Below are experts of layer 7 (counted from 0) of a mixture-of-experts language model. Rows are named router (the router's row for the expert), down (a neuron's output weights, with its number) and show model dimensions 0-95. Each number is 128 + 24 x the weight over its row's rms, rounded and kept within 0 to 255. Numbers have three digits each.
After each expert's rows: "raises" lists some tokens whose logits its average output raises strongly, later layers aside. This comes from a sample of Wikipedia text that the model never trained on.

# expert 62
router:115132149118159175102126135127144129092125075112100109180100101159145087093142130116101138125119135137099105103103171162097134155112139137095125148141093150119142132094079125131148105113134109071148082137120143110109129145095104107150108132134091143165101126104124152126115142162165113152
down0:164141140111096098159135142177106153110109103137182137113123131086140145071110137118118115097145158106130098140095108133146135134101107123123077101125118127119111127167156125151075187116136119124154157112074110128128114080117098142114074141135144135099143133130146150128147123137142096127
down1:113100132110164144107149163087132140131147145101096154147139119123140093097087094100087134174118125117146174089094122166130148089133169151119094141130167137088114110124120140134102117104126143160111127142097133146144113142102181134093155149106153165126158120156114163127129134107154106123
down2:141103151117173122155123117118130124123146127108143124133181176060152173145106087150135130138105115116151161104124110113122107069120191128124134129147181118148120145129164145120132131141127132139125101102162126121139124152113097116175137122112128124148135132177132132118137091077148101091
down3:141136134093140086112126104107090147122078121153144124169116107186155167143098111155129095122125165124150096160124153146142153104099099116141109116157105155102103118127161128177166115096121112137134127123159121111111137122127132133101163129098100146100124101131133066167162119135093139143
down4:121140143149138143107119159136116122103126153090146091174126118170178137177084105147111154173159169125143120140106180162154154151106099115116154171107068145111129106124144117103122129126122139088113147145125103113060148115157120115138115111127129152115123147112136127132138108115132103112
raises: " ", "ing", " to"

# expert 11
router:093145158126085122147135110149183141107154123126133158092152092105091097157140138176125147133126086140158091101145170079127112114139145148157161144144147166153114161170133092142121103160159146122141139136123121134136126126142148123152140137147158159154150159142112103140124117183129100145
down0:152136109130119167106132100152134138148125118100150122135130115094130086161137093147138134155133140157106127130074095123117137148140106101132111049120118136119125173104096124186165138125109121122149154159135142133158101136116137135102088094139133072081120132127155107141138105179137152104
down1:103136124152112119130145117132146112124152138116150094141129147151094077119165100105145121082115134091129169103160098148133105120143127145125156151155156124114151084154073127134122069157104130081130106133122133104165127121120152131182139153155145117091193139120100115120103118149113138116
down2:108133135106178145096118126143141100125154126113122091113182115123111111145148131129103128090097145130109109122132134135134111124143134144120142103136192135113155125145144103114077121128160152136082127136176111146180129113104114163126108148111098162187133100130101135129104074091115170102
down3:135120143113114118123132100156135152118121121137094146150089177132135105153096104093125161125124155208139130098169143090113115150089166145126144138106119075126151156103173120106134112109111127169137119124147124130143115123126143165129151097102134133105129097148110123055126141159109150131
down4:126120118142103101101134114119108130168141178152146078141094128089110107118155126110124145134097097101172147168170110097127117110129112137175137158155142130169102123136111123151137107178137144174122123122151147139100156143144145160122179090117140107119153105136131124097117097079137145150
raises: "uls", "ens", "ious", "-", "us", "le"

# expert 49
router:142134110117160127101122102118118119127098104126092124139163125125147135119113160129123095144144098097179142159136105092095129149086157128125161135079156142121133148150098143153120143139172117137196179143134133142165105149103123161113135128126171099115104082108087146118119117151108159101
down1:098105112091142158122134140127130152092150128119103159152116173152186159161144113162116140161106124123110148150146157121171153093124122115145093143139117146127140122082124112117158112153145188132103158156096111092171146122144092144126129134141153157157127105119100088152130171141112127143
down2:111111166177130090133095105104131088132099130152142145106100118163122152155091125166119107101151117091144107127112139144134099209124130139155154136162123136139150093152119177092119107149150129136140137104121101099171160114131127093141115128130138112093151132118111148140114123104095105084
down3:095151119162094196130132115115118156159140110124127153107159126162100121140160087146168174129138117135117146151135158106094123146098160148111136180125128088131141155131122102171141149154105133151132149078124141165106161144149093084160120163152111121148157123132142118131133161140136124113
down4:092122125089129130130116146124107148094129064155117127166124139143104127112134164147129123134128142133125124117110117166141154125124113125127170052102129169132132112108142215099179121150098127122166131106107149140157118131114138145120171139161110114152106120140135109187126104115124130116
down5:141159118108142144153129141147126147166110158135133090101140150083131120151161106131151122111099126134133174065121156131135112146128128160162093127141161108137128167122151120144122090180120126143172161174122106149129114158118089132120098154123156126157134137113085151171153121172097114139
raises: "\"", "  -", "==C"

# expert 13
router:166171110143140107119133096125143135106143124150088111098072139167130102126130126162083126155123103144083146138128144147141126115139112100100128073095102102096171122167103142094145121170116142142149097129106125161133122070127116076135152141145096142104115096128114141156133142113114134138
down0:124119114124148085087137177169132162095128124145104123152122122092145091113110144115108136131140151103126104107143132116142105113103103132151064076152104143185117170101120143156160156125152145108149134160130125069131159149102132138135122123123121112137145153144179106079131119151132118122
down1:129134096135128135088104103141066124115130132131147152111109110130154127119125106131126128124163126133132120156127097181156142179134184098128173125125137126132148143138114074153137100117145154138113162159101120153067089135161133148104139120159149139146117104095136128101122160110070094142
down2:103114130079141122139158153131147107080113124126088114145156125095142097140115095161136109112100129148142122113144137129129187144140119120100110155124153125129116113141100104119147117131121119117140183157159111085189138143143116089089116120132060112101154112113103101142133113115141104071
down3:171124143172151085167125142121118124125106162166111128137101179148101129122145117138148103138118125132116110137085093147129153149134117133093120152119131143111144125148102130097134139121107130086188144097130142113080087099117100110123110124166098123097163154147123140149150174081132129172
down4:104081159081113117070173140116152112150108109122102139154137125112102106137131135131149125133157122141131117125134148135145126146158108148139145134131170085178129108113110134124155123158116143099127130192136150101132178143162139150141157156139150118143138171164141111095157125180113083126
raises: "ing", "i", "if"

# expert 97
router:147142132161130113125114170191148125189124136119130128164132123098082112187139118120094123170105115079118123101138146141136137135131130135164148126139094100102152125078135096121113095107142116128116107141098100106114145135120114157144141113132141154117148149112096160143167161098163111089
down0:174149132134144173120151143145171142134156152101133108154107160166161116126123123148146125139105130100123111150123088167108190065103150178140102129123095144124159154081110108132130170143138131154109112140121127098114104148099131118132127121119180155138161148109135158119131119155104136151
down1:110142129149120109102111177089121132121129123126138139120132128154122124174144152142162086129142159125139137110139138120166140097114142109118153067124088113087155143148056117152154146130093132149126121161131121105100090191122113155149136114106095125112148116115107094098168129125081126139
down2:099160125121133150171125123149136113128142106118122169139135065143131134140154099088147137149112119169120152144151127097132171121136124122140128108101115149135127146024135118115135167139131113134113109157083111102129121108163165136105152097123142156120187118129103157118147136142148128153
down3:122090135116120129146084142132113104151136121140141136147154167104172141150146155121180162127085107100134084129157114133125145116168145119143106096121172124131123122154096106089138094150120151138128091101144164089106153147138114150113129131115112129129160143136089125106144079080081167125
down4:163093124158154138135107102138128123119122124118104115104166127115149127163181109125132122140130149099132082157086152107125133146113112126113095124132161123177119166132128090132126106088136181137103146161131113131064121136107070168122101134091129160137128135105095100138143135104112101089
raises: "-on", "-", "’s"

# expert 106
router:125105079117071130131154111116119139109124161125108101150099097142139127108141141134160158129124138117146132167139126149111129153108126132168109126128088096091113091072154104117129150158127112166168186126105157161122098130178101131111120120091122099105096113098099170115127116143127124148
down0:135090140129115145067115127141146115108123094144143141144166154117101104116158097166117133088135131122126092111181160139116099138125119137152128149186164140151105116158092170178135109110107142096123138116166107105167149135131132120107127121129145140101204140136136111123110144145117157139
down1:094130110126160088140124093130154113095145108109167141125168124092125142137126184150153137136144121090090135148140151133173133135137130100166129094114154130138118105141137072124123151113086131132088102079093153130101111131125174136138156140125132128116080154130137100072119135111140119091
down2:132093179158087096146121126077152117152117088128126141102120134122156145103132080164144124151127137114163134146148119143137121117130137133130164123106164154165121140088121156090140114151187130158162142114140148176093081100126143154136152123089116103117127153154126152139122159136103140099
down3:142138128129130144198138134111113111114128138187130161106116134109166094149099127128119139158140121091121141140124086141154147134133123153114121134132145158128135126186132146166145072144129091156119074121113103138142194122138133125152156125131130076137146129119150144130124154168134073106
down4:138116120136139159128087139135126130140109108113131134134150132094118154148101145178117131154128113158114159147091105142137082152149136130119096161142131169113095171147153143146157179107132149101098044111107144145118143145146141124148106161150109111122114093145118131151146170081106145096
raises: "ie", "a", "ass", "ic", "ric", "l"

# expert 63
router:131141154154081179140087129127146178119150131115135167111096154132147105086142122175155137164160103157079167121114091176118134103097112145138128141146080128113157153116131126136122109107145136174161126104098111139133065155132103131115155129127104136131110131137097136121123125151115132125
down0:112141116080116150179177141122137086122144105128105149129122150139129142143106112124128147128135101138103126145145102139087163182134137142097126174118128159093133142179117120139130115082100102151102147087152107152139096128132108136085105144121161121128139116121140148142161133087108100064
down1:129149137149082120142119108136125124123127125092153101101188064159101109103122122144119079161121127127120189134101089102172116142156135082122108099155085139127164124184130103140111167123090111133137157142117149133093123146157117111132107130114132133107126084114118126143139122135118128109
down2:134089163132137098102151121117154124139127093129154090160196103143150126147140145103093116122110162111156108126093154109091132126141126117168139125097147116106138145093151110131152128116075119110117128084174155121103148099107122140111111156153090160164121106134111129128123121142155187104
down3:134088139100167136146127123126146157100118100133137117097133137124078136122112129121162095123111161132133104149166144113141124176171101110161103208165165131161139081127100136126113140134109176115093156110138109142105160112125126113124131142130119148133119136144142088138121099138102092079
down4:146093147101131175141109135120162165133161138115147127131093112146102087149113097140090132098144131107157128163164109156160116114097122118120119161115097101102181137046142128137156094112154154131139142122107129168112109144172121136102124119158073124145108131144112135136159126129119131125
raises: "ated", "ot", "as", "ate", "um", "oc"

# expert 60
router:135149149117100128128151117146166149118150114118145139134103145126085089135127155109088164077108098145150122153090123128151131114077090096111139094151107133107113154122081145138163136158130110126128165125121158151129110113139128124105156107137110071138097121148094117191135172133097103124
down0:146162144123087113096155074156157120164118094125116116089164106165149134119115157123132156136078125110122107097174119109116168119140117148094078088123121144125126126126125119102159122127107170146168121142114145127122128136150128143165120134125100122165193089096149123131114132148145096128
down1:157124126095114119111156127096103109135147146180145120093122128140113113157112142111105110146115115108140109134113133138065110117124145143129117096158127174085085119142122131138147074121136113125121112098117133168140136138061102146081117129107128110108196114139107145160072131115098134133
down2:100163115157147097140161115138106172121173117126103120173080131179123163148136129106102142140119160123109133141074154074154141089100135135113137113105143115139105110115139152133099139137138105161165149167080101147102149128167132147089138114092102109153141109129151112119117147120127125134
down3:173083122139086121129097156156150145147098173132102163099101122175153154142115121126144151158140127117126088154109111142153119143152153105096178134103130136090143133161096080141135130108155127117156101145110124129105129128109127170162130098130118148105131154095100137125103183131141127161
down4:164105158084142121124097132138145098116127099136152122188163138148153153135127092170107140121081156163113138133082117150123110124096142124155104147110126112157163141142116128144161122115137088104137141126114195136161116131108083170131163146135133132098133158155142078146136145130142118143
raises: "ans", "ina", "uk"

# expert 16
router:143178104155098114128160114125161137083131150095146123136110160196137096149093103140132140114108090119109167184127159161130116117134107080126156100109098107076140118112084142093146135135135130152148087133116115124093154118126122136094117117167104116127132141133156115139124155105127140132
down1:088154116129101190096090120156113139129079134143112113124143157123142167128143088130112103155140149145164112160146101111165186115124120122119094146084129135122113110149115176147144137151179165172160159142122115156118115149130121138096074124144148124128119143138141151153146136125151123133
down2:118086151155145135179129178126168171128114128119112172135133180151120168168153147138143114148142176129118125128115135142124140125114116155114176124113142089158153137143117142138106115123149116131105124109106099127105143146121095108125138087097118104114143130135069123078121124183127145175
down3:133135102110140129104084147135083094110129143121125097130114101129181131127115125152121122115095138085155160127111134126074128130188119126180145128148178125158126101103144108133143109120083147141091139109124095129103144107172151149090158121111152115096099166144099125160111133099133113110
down4:172086129149120118130117140168111100113118134126153186135091139133153168090089134118143134114138158102095124146128135110148082123176099080141134109116177139116100135088137108162150161171147111119149121105100117143130113095123092107135128152119111083138115144149117145148139180107127138119
down5:124146123108158142132119117153131126078145100142139145143165119160134145162092161125103101112132136134101112142123153145133143113156162085075158126073138137139123093144128129107159098114077130156134111140087164149097130128143100161154072126108108169112110126105124119165117157095120160114
raises: "ao", "ross", "ial", "es", "ies", "ol"

# expert 120
router:093173083161089109130147132167122126147130150108114103117158130119111132099130112133169176071172137167174134161136107102151143087127106126146137145130131121087128100091129170110126131129151102104163111148144155130122122132154134121087121099159129106152152101125129104113138087091120130124
down0:094131115133124114119151116102151099125142136123156123129113145142128141085099135116092175179149156132162114074142135083107114124131145112110120148122137181115139126095138120124135124110107108082104099129094169094137133103106171133146100123080117143172150112149135130093146120182086131102
down1:132103107098124118131147112150169116132181134146143141162132159076125108077189165120125117135112122125122134112099079143114156123119137152109145130134147138143145090147157169110123139117151164091122100133146152097127114141113134150118158112128116083146132147122174114119109096094069154156
down2:139129136107126131107111154114134118160108105142140100106118064103114142134134121121117148159105113143104119122144143129113119144159149100170135132126162152182103172109146139124075116075153123195093144105123082151148129139128069121104152150108132140091100106168141112128140126135144138151
down3:153155093159105068129124114119115151148156127147128177144157125167147115103137168143119068129089116136128113083135129120157099153122140101146149108112185150149130117119122142115161121177130154136115143131123132134145122113110103114124113085137123104128102090147066141085096150139137117115
down4:139150121091103140135120152150101195119128109189132105106101144128080145154145140117119148110153125123091123154148119165099154092131127182105103103172090113164175101137142117133143108106130147120151118176122119150127092145113114160160143155135097128105138125127144139139092113113102110140
raises: "mb", "ally", "oard", "arliament"

# expert 51
router:120158103114119112099143139096095131136105142133152116143124105117145097131147157125147148115165149158134160141135098086106157101136101127125068168086102116099131095094071145124167143123112103130128128134138092124127093115110127100092116114116132119153152089132117133092106120081155166077
down1:092192152143145175141135104077080108121127111073153127107110142154136122158104155118123169130106085119127122124148129136082136117116119168119128067120160150117119156120086076109147120143097133121128124106113089103119120179128128143141144121149147153136138118121100143121139134097127138114
down2:135111133096100132168085087121173103069123146160144152127124177121111131141125101132109097135087131125169137136114120147183117123106128138108114146103107077102098128115069119147084150113104139095094072131107147127123126106146133167135126109123126129102130163110100120133124140138116135113
down3:155094118115148086090141106116088131120089121158117171117138092116119136159144149130113128106149135088069154133174145191123131105146127161135114122109124130166115143097150168146151143106144141150136074077122136105152124126130114151139154112106151135094124092137150088145120134148116119113
down4:108158107144128160149184147148142102149120142122140123112111103145109100135124128092128195090125159128114133093130117144143157123156146121126114097068100117141153124075099159141122111121137121166159149117174109133096092131152120167129133168143106137144090114097103138126116117159141091099
down5:102143140128150119108145122174125150125119128152125167107123133062143094111131128131108121158073130163105083157141107115144107155116172152083128102181164137146126110125150130065147143172137184115136126142146145142169127123093151112127133161113138155117150131130116146119117122132092132123
raises: "otes", "ay", "ou", "ives", "ands", "on"

# expert 127
router:137150111179064101134124115160138151132154133155095144139139142102111107171089143117137154116093118143115117158118145124115112139147110117141163115181099146138122123161113149074098126140108101073146104155088142148146138139133139113127114131111125111157133155149136084178133151154123088156
down0:126086164101150108100154116124134161098152127141111106134149149070133154137110124127113125152120155105103135164118186142108105101104211141150127124103160112121127141151136112129114102131097104163127125125133165150118176123154121168123114099112098130132136149154099103167133142141176135118
down1:140112149132090137165145106075132138153137144118090088120129146118127122121145123134131104129173120113119119157068128115137124141124164104131085147130152107190128147133127106140125086123132081118128139118157113123072148127128077152121104074098107125129086131152080111161106130123096128105
down2:135165093127134121104124160086129144119145089166121087091153154138062126165079129095136128154112138132074127127108139105125095142107113098130122130122092110103112126154128146145143105133124126143132115110132085160112134112113143144109124173125108095104159083114151128157136153167167165137
down3:119162177126118132075124156130098143122104145110175152128083099160150151147133126118124136181132121118101165135127093142176123142053110147108137115153090101113086153105105105168105131132101125106134133143098091138171138109128139098122115115154151136126136132122137166102146135147140135127
down4:123165108160137125117129123138109153158135143169154069116138096116126101085170096119117139166093140092136138140110127104134144145133164171140099152082097149116141142117151117102078133122139106123154148100098096128109096120115126111130153104102126108213138115123130111113147120119126156150
raises: " to", "-", "ing"

# expert 10
router:091121173146102157110135137165121116108107114126135165120132076196138113075125164142102134088112077148125145103128140135124144147071143103103149164114082139096127171093106126144152092117104105129158136157109104126100139127140132117131107107123122085147111123134144140137114115114106111137
down0:096152129149119155110132119089121164160120129128113162135103150184135169138125086135116122122120176112143135109160125139151140113065134156106077126137100165101134171137114145150135083146106098180104156161155138135128123099163126174136110144146121139149113141138129160135128142093120136155
down1:118110129142155116141145095115137124086131155115134143141139158129117096117156138108084180139119120104145123119154143090129150118135106112097187108108122116135092124099146114102108112144081153114137083129100118125131131130136123174154081106079120113140159121064145084140138093087145114108
down2:127136164113073152116130116116156111176100136127156074154121113134101111092134107124122136142102062140115134098107129138126123097125135134104146128154172142080141127135086090155071121123088139158143174139129109118169157116136144141115171130115113152103126116116116119125114132160144169131
down3:104145110108132137162124140184152133127121147114119172126099154144130101155161139117151133105116131147110134098115099179098106131111140183122138104134106096139163122085166122126133112077108122131143092119169134130168106124127111126111079098167156168138112126166131132167148139085115102117
down4:101125152153114119153115130110149094156084074134111114127137166124159146135161109140155098138140148090111101143106128107164143095118133144085158129084141126134173106120130106149132135097136087131164137152107129112075084101127120098109147137116092127137093108144134103137133171145082161144
raises: "ot", "l", "ling", "re", "otic"

# expert 116
router:102149164150090124102106119162154148098140165115099105102098119143125141117139109116124160121117155096123165140139099165145106100154143154150105093101134141128119082134087136157170153116128146151143126144104160144146111119164103107081182099118115121131080151142138144117165154129087105135
down0:131102135163120113114109140110109174063106105131123135136071146092164119148137092124162148161156166139130142108102110125121154120147130117150136127127137121126101090163131096163104110160132089096112188109127124119088155139109153108117153158137091127132123136118138126118107142174180135113
down1:158158125151161158113105144102157125100166102138137097127112137104175148097129124134115170076192145138143177137133120109141149110110173115123124108141121107108145146150148138133185167145142110172128165109113129117129118111139157119132157122125150158163158100169135131094125112106127159143
down2:115118112106118120130106138136144175077130140112137110100163142119148146097117102129158161110142156099110164141114110115082125143171162177118120132085129120127168102156139115135130130149129147156145104083125162126125125214149085109126127125121152124137126159128121107080133106086116121136
down3:099141129123175100143095138173129160172109119142112136109109132182113142137107151138128133144098110156108147164153086129114091125117129108113091121137090163159170139077157126118111107118108104151120127116121154098142157149120110149152116137152171160132123142115165090126095099181139119112
down4:113140135142120128111096137124149133114107097126143133077128114143111113124119130133165142133140134156104107158119103126071127117112144149110132094180140095094150142149137138110165124134142133168099127073160142139142119143120165121131108150106148132117227159136130173137129090104152090120
raises: "ild", "ilt", "orough"

# expert 3
router:107141097133138158133160128142120122126141122108073150143089072151150140108110152110133143140180114140158158135147108128098136153109106144110087166079102138129111093123089101132162148134133103132170138096122120150152106142115114100099094114124171122144117095090135152134130133144086168158
down1:151114126097131184138097114149117116126159099067148165126100140129128167122135170134112096137183106135134135138152157096096116114114125097102151146136109121121114125130112147135164085150126163154127170180127095134153131177186143142127146119128108146115154114149131079109117115138139129118
down2:115155154145115129104148102103114128132162116113143107143117108144099112114147116173133140149107120138069140157129112148133157112126143088138151178132103113124172145111130171110137171144132142118117094133114125171115104091107115086131155092144141143156071147130110092133098194117136095139
down3:117134090116135150142168132153107122136164165153111133124142105116110107121112157122091079124127094131098131103149116138132096187131125095114104118137148191158162082111136113126136117116167103138151140090153159145121121092123144119143119087125119163125162123173108085130108129179121150143
down4:153113145094135140134117138198121114119126151105134122155139138094098065099139117112116161159148137100165175106133154104091123110107107104122126126147099147157129167164132158156133124153142079095125106147135102137110184101112142110133146125141135128160156118177151121128118146109143115092
down5:199133141095134121127141125163145102113162163123115177102136155088158107162122155141077123114089134128122087139105148140145134105089139077145136149129149096118108131115119132108133131119143138076079083128131089124155114115081150112118150093122125116113118106143122119145110126143133151091
raises: ".", "\".", "u."

# expert 118
router:137100113138119173099133127144171081145109115120088154091157167120124162126133122090090165123142175073144156108095135118135117112119125131117088113137161141108120138127176118112117130105165090153137166100139114144121124128098120151111127099142110127117158142113159178155166132108108094132
down0:133120171154118153152117139098111109101125121115135094142107172124126090104103076147190068088122150141127159141132100125108130094118143140106103150089081139125141133097102129123127149137132133130139137134097101112128140132099127107115109141172150121157095124128136103121132199164138164149
down1:136119128130172139068135111101142110114130119156142159155108153094154124123135131108100131144123130145097110108131131119083161077123128130128119143166164147084117144089093148112133112102145120144111161086164116124160124179113141144108122129109136102172159137141144143153086072145133107090
down2:134166086140130088139109160139113177138116109151137109110157120190131146084118142129130134162146121145128142150139135190117114142110117142145091145121123100114144123145113113133191153111099110137108113141141166120185153140118132066097143142093127127117121103126105163129148102087123135115
down3:159129116111097139134170120093125092134120163118133147110129113124113113150127152122127176117174143131140098186150145119114094136129163168130094090149111112168103108128137089088108146132087108145168101158118158087141145127165177168111133139103122123102109152128135129126124120160134172124
down4:105124131136117080120125155113099075120157154113189078134111115145121150117139129131144137127171092152109128154159113147115099193155143138140131099097096130145123077110115150107137105121131133129153139123126128116116175124134138134153115128110148188113098179115139100151127125142158166104
raises: "ip", "ive", "iv", "hip", "1", "ident"

# expert 111
router:151125113141140156105148110098157142083172110150115133118099097185111127117110118139150111156124100160100161127151182146132126123109119111102156134102080155104148145114141150165125111093111098143143104149106093145104145119164099101179102147116109140125146148123137135084119162113152157153
down0:103145141131149140118155138138121143108173161149149134136082073153094116171120132107113134122146147057135148140163125130122123130123155123143135108153088110126127107091135165126148121108174126166167142167122135121130161111143114125132115089141101113133146104115064136133101149153182148104
down1:121121152122155133132140147156145148135160095125120135090111103077118146128157124118114088127104107183124130158122131068148102173120152092140142146104092120131130123142148093150090164144125089157164116136103130114139121165133161113113122170130141130112180144072147150100117137160139140154
down2:112134120099194108116101116121107129125125094127128137120130148111130150151162106132108111113112108062120145119127115144141140122148124157072117122122118149106183116132100153125117133160131122154132136132160130111156103092126146150139101128095171097113180125074175131184119082117111117108
down3:144148089170116169143125139143147154136138109145175137120127143182097132135137164151150111121088152133126120126130114107081111180093100140127124119145103132123129184131132103175141110165133117129179159158134144136105170135151125113116089134091139122138140128117139134105141071112152090098
down4:138119143134105154104144120138092124131149158105129107090096108122160204098136098115114119142125120127117115139132124144135150129117104152149082172113123140164115133158107085095067123158173149159110148120137132117129112136164130084137158130154160119163127127133142089113133155171140085140
raises: "st", "w", "ig", "ag"

# expert 112
router:175140173119153113083117129148164099114086116133097131090143119094131105090076140121127132096125137127157111144096124123103166105152118115114116140183105095139095118129121143115117116162145160136119095153178116135096124158146094132151154143143163148136115110132114098098119105108121083158
down1:063163112163087103153139117154152159151170106071130166150166112147128144087095113124139095076109147124161131140160112125110130122142113136134116165100122127127094129122128146139096158135103118134120110101092134129131146130122146139068107144142108169128129126117130162145097128162114096111
down2:140171138119154141108124141114116157145134147145131121127147132109117107112106110128093110114123105133087157155128083099093128162099124134146123134106110090169142153100141118137136123123114128156108069123060160153107146115113067093150098109110120110111110134076098141125139107075143153151
down3:145159110103165150162146131115085095143099105108124146140106141140134135141104171125089106149136105095153136097115154144126110100091112146143105113114115145131130106150095098136087091142174129152173144158118124176147123137110112128139142159076151123087165147169153122108130102142153115093
down4:127130106118103099124164123154093108131155101156104097153115119148154089131201138114119112161157156139125162108143082119119099120127163087126145124139135138100175103111113121146115134150131138171127133109149149141169119195129121173116111100114157162145123105091133137091155136151122126127
down5:170135141123077113128126115170108160109125154116105114161102133118146135118114140147128129121157146094154161107131135149167161151132095127169123126126146146158142115123146116161138135113099129099138171161086135149140146080129181159104142033145139121121121137138144153153133135119110135096
raises: "== E", "==", "== P", "== C", "===", "Other"

# expert 69
router:122166145114123110151116136122126109122103126111087129108112109184123119142103118129119141103115151118098151082114137139168107080135093119138128147126085106084121194163116106101074112116094120136133134140086101101106148104131120093159112146136122159092128106138130121102137118087160081128
down0:143135092105132149125126153139130117145151112132161131143153143117103138157140162148175139142159138121107146121175131185138136120158108131130138070164141096166110101117137139122134143111130153145119125106144114125107164077130162127180140167127137111160144159101083114099129068134154120087
down1:120156122116063152093143125123089121143139156121147138178140092106137071140131140105158152140129099120119085153146107159121106137124118141116152136144094128109106129109092130126148122097113175095146132107118130117085118148124153135122165151178125132130101144106097136153131169169073153140
down2:142140125127153125166115138147121114140123122159158092103181130100142157119107106116147122095164115107132100171119134105134147130125153136095117111083171152129123119166129066140169102132137140095100138128108135139080160160143096134154143101100078109153115138115125144096110134068143154123
down3:187135094130129132128111115105095125124105125159144115150093098123132135157144060122102128150085145114111158136173114086099158157100145102152108140120134114154132147155135096153120118149119147140108126140145131161118118131143134147209126114130147131087094147118128125187123136105161139104
down4:112134117121154121178136122103103100136144080147182111135146105140135189140122076099117108133124106169126095124127144134092127129133118137143156138113126105101140133060144135089130096140114148150124120086147105145083143093139110149091147148174113111102103111105130148152094122117148151143
raises: "at", "t", "n", "ar"

# expert 115
router:130102154114144159126140135152166089140102126126096116092161087124163139140124170095136143134104121088161146119119101192136122095098180170142123134133149126165120111151117095134118134155137110121139167146151084116152147129146101180129112130121132139129167084128138157096145141103117134156
down0:179103133076128077142153167085151134140140142120127126127099137173113122140133125169118156113132143163109110124132126143137102119064144139103142132108128122139137125129132170103091130147159080131163126141127111089127095157151148137185124143079112118120109130167146116133169128135097158130
down1:171187133109139161150145155101117126116126128163135148078119096155096107132134125096102098145117145150139142149172114133126132104136106124109109130148142137125174096124109115135157117092155123122129142130151149122121074133084177100110093129135169151130081125149133115102123081138170162113
down2:116149134152121121128141119113095128148164103152111108132112173073123107103090175133100096100158133142094113140130162145130150145111159140092122120118182114117103087107143151142098139121134158077138144144110128134110115147124096177121111172128097105142122123148071107133113136143082124158
down3:114120142094122139159164116099095143087125089129094056137122144065139094142093134131169151133156132132103161163121166142172157105136142124128118122142126097113150107100180107123143112153134100140151130086151116140094139165130120112119104130118124096166130118118096108123111156124146109133
down4:180096086106131143088121138109132150106070128129137098099138134125128105117132159136126098151109160108150131148132139151129120161156129085149176142187151103179110100136151102097101137133107145129156165123164158127133143124118162149120088137139123147096117142109153120135114095085112148108
raises: "an.", " history.", ".", "ent.", "ation.", "\"."

# expert 43
router:152125134147160099112093140145126119140108132123141117115175096121144093169113127077104106094099122078133147134107081145109140093120111145110163137154146131172072103149100133118115080111161117127145117132164127108142107152123128157135158105141138104120116178117118151100168118087117122156
down1:115139113095165119114102084079148143115132117119139110117144111143120117095152093107079116152115101142116107121169104166146138145130165109115107080110118144139081105122188116114140101141127155080096089108141100099144134090138161110138168108117105137127129127163108120156102097118129139149
down2:115115138089102121149140195116114146140130130132120124209112122157141121181149136149127145171141100129109125102166122152152123119117136088118134131133139098112130086159117155106170117076097138128134143156123113158152112125131151137153111131133128148136119123093110141107095160196121137161
down3:121166156143131138117146143127115105142106098151124115118167111170147113181164133145142142141109146127171133129116114131142182133143139120133103123129195142125130147133107063162135157161126141117184106128129127111144094127098121144146137078110167125151159152138079133103134092125141118167
down4:112113145132107137104117128157092068168124150157107152160093130150144068155118119136161165138094103137112137164108131092099114134121119100156150121138114112099140153118146142127144135099142144130131090124145075102146134126132118118143162145151151162119088134092135154106176117126157172090
down5:095103155107132181148118131097081131147084119126164114091140088083108103151141119147165166136153155137118101100134093142122109100121121142121094118132090134092099137113113131138164137105130173160129150113124143147110131150178128120116152103089102163138108168137138136164158099134112122140
raises: "====", "Other", "==D", "==History==", "Japanese", "==See also=="

# expert 73
router:135120099132045151121127085103104149116178140126081119140115105142127091127116110149134099150109107167107152171154137130117141159137118118160099082108104138120100150107119151124106123110139131134127108189102141143104115169159146132144110144087131127143120129159155110113140156130099104089
down0:137134117132133136128138141136105145129118138112110139120103135179093103142169172154121137109094095145128155131167128096110160184146150132147098162137140132124161133147136126145100080135095109140117111129122086151117142145107115084088073107136124164138130106104132153076161097162127103170
down1:136167113131149084147127105147113099110163153096119135161161116151133108129157142131090129156131103108109104101164117142124145100109094110126156145146147138118131155131120171120147078103140167187131089110151126124105109150094085109161123142122123129115133107100157105120133167135144182174
down2:131136125159116134152138161091194104159101140159111096087102176131069125126104139101163142155139101121113170156105144137117166104115124155118114144120132114123149111129111101105125142134147128143143130112126121077108086116105187114136149103124134155125144108120119185176135132121112145122
down3:102163145123080125086146142131135173096158159148141130125097141180121120123133102119148135149146118085157134143111138104130091121142129151162101120093175078128130100096116135148156132126136133127199180121114133135116123109116134154127131127137074115108128097125131137124090173152106157119
down4:137155102161089128087119126119128149086138099178097119140131132133111081115148129108133122181131151125143190125094169131108136098165110091165098119106103137119124181093138106129150173088117118124190112109110142126103135121127140130108136106130125128137153102117149134119108137097115159141
raises: "ic", "ina", "ication", "ified", "in"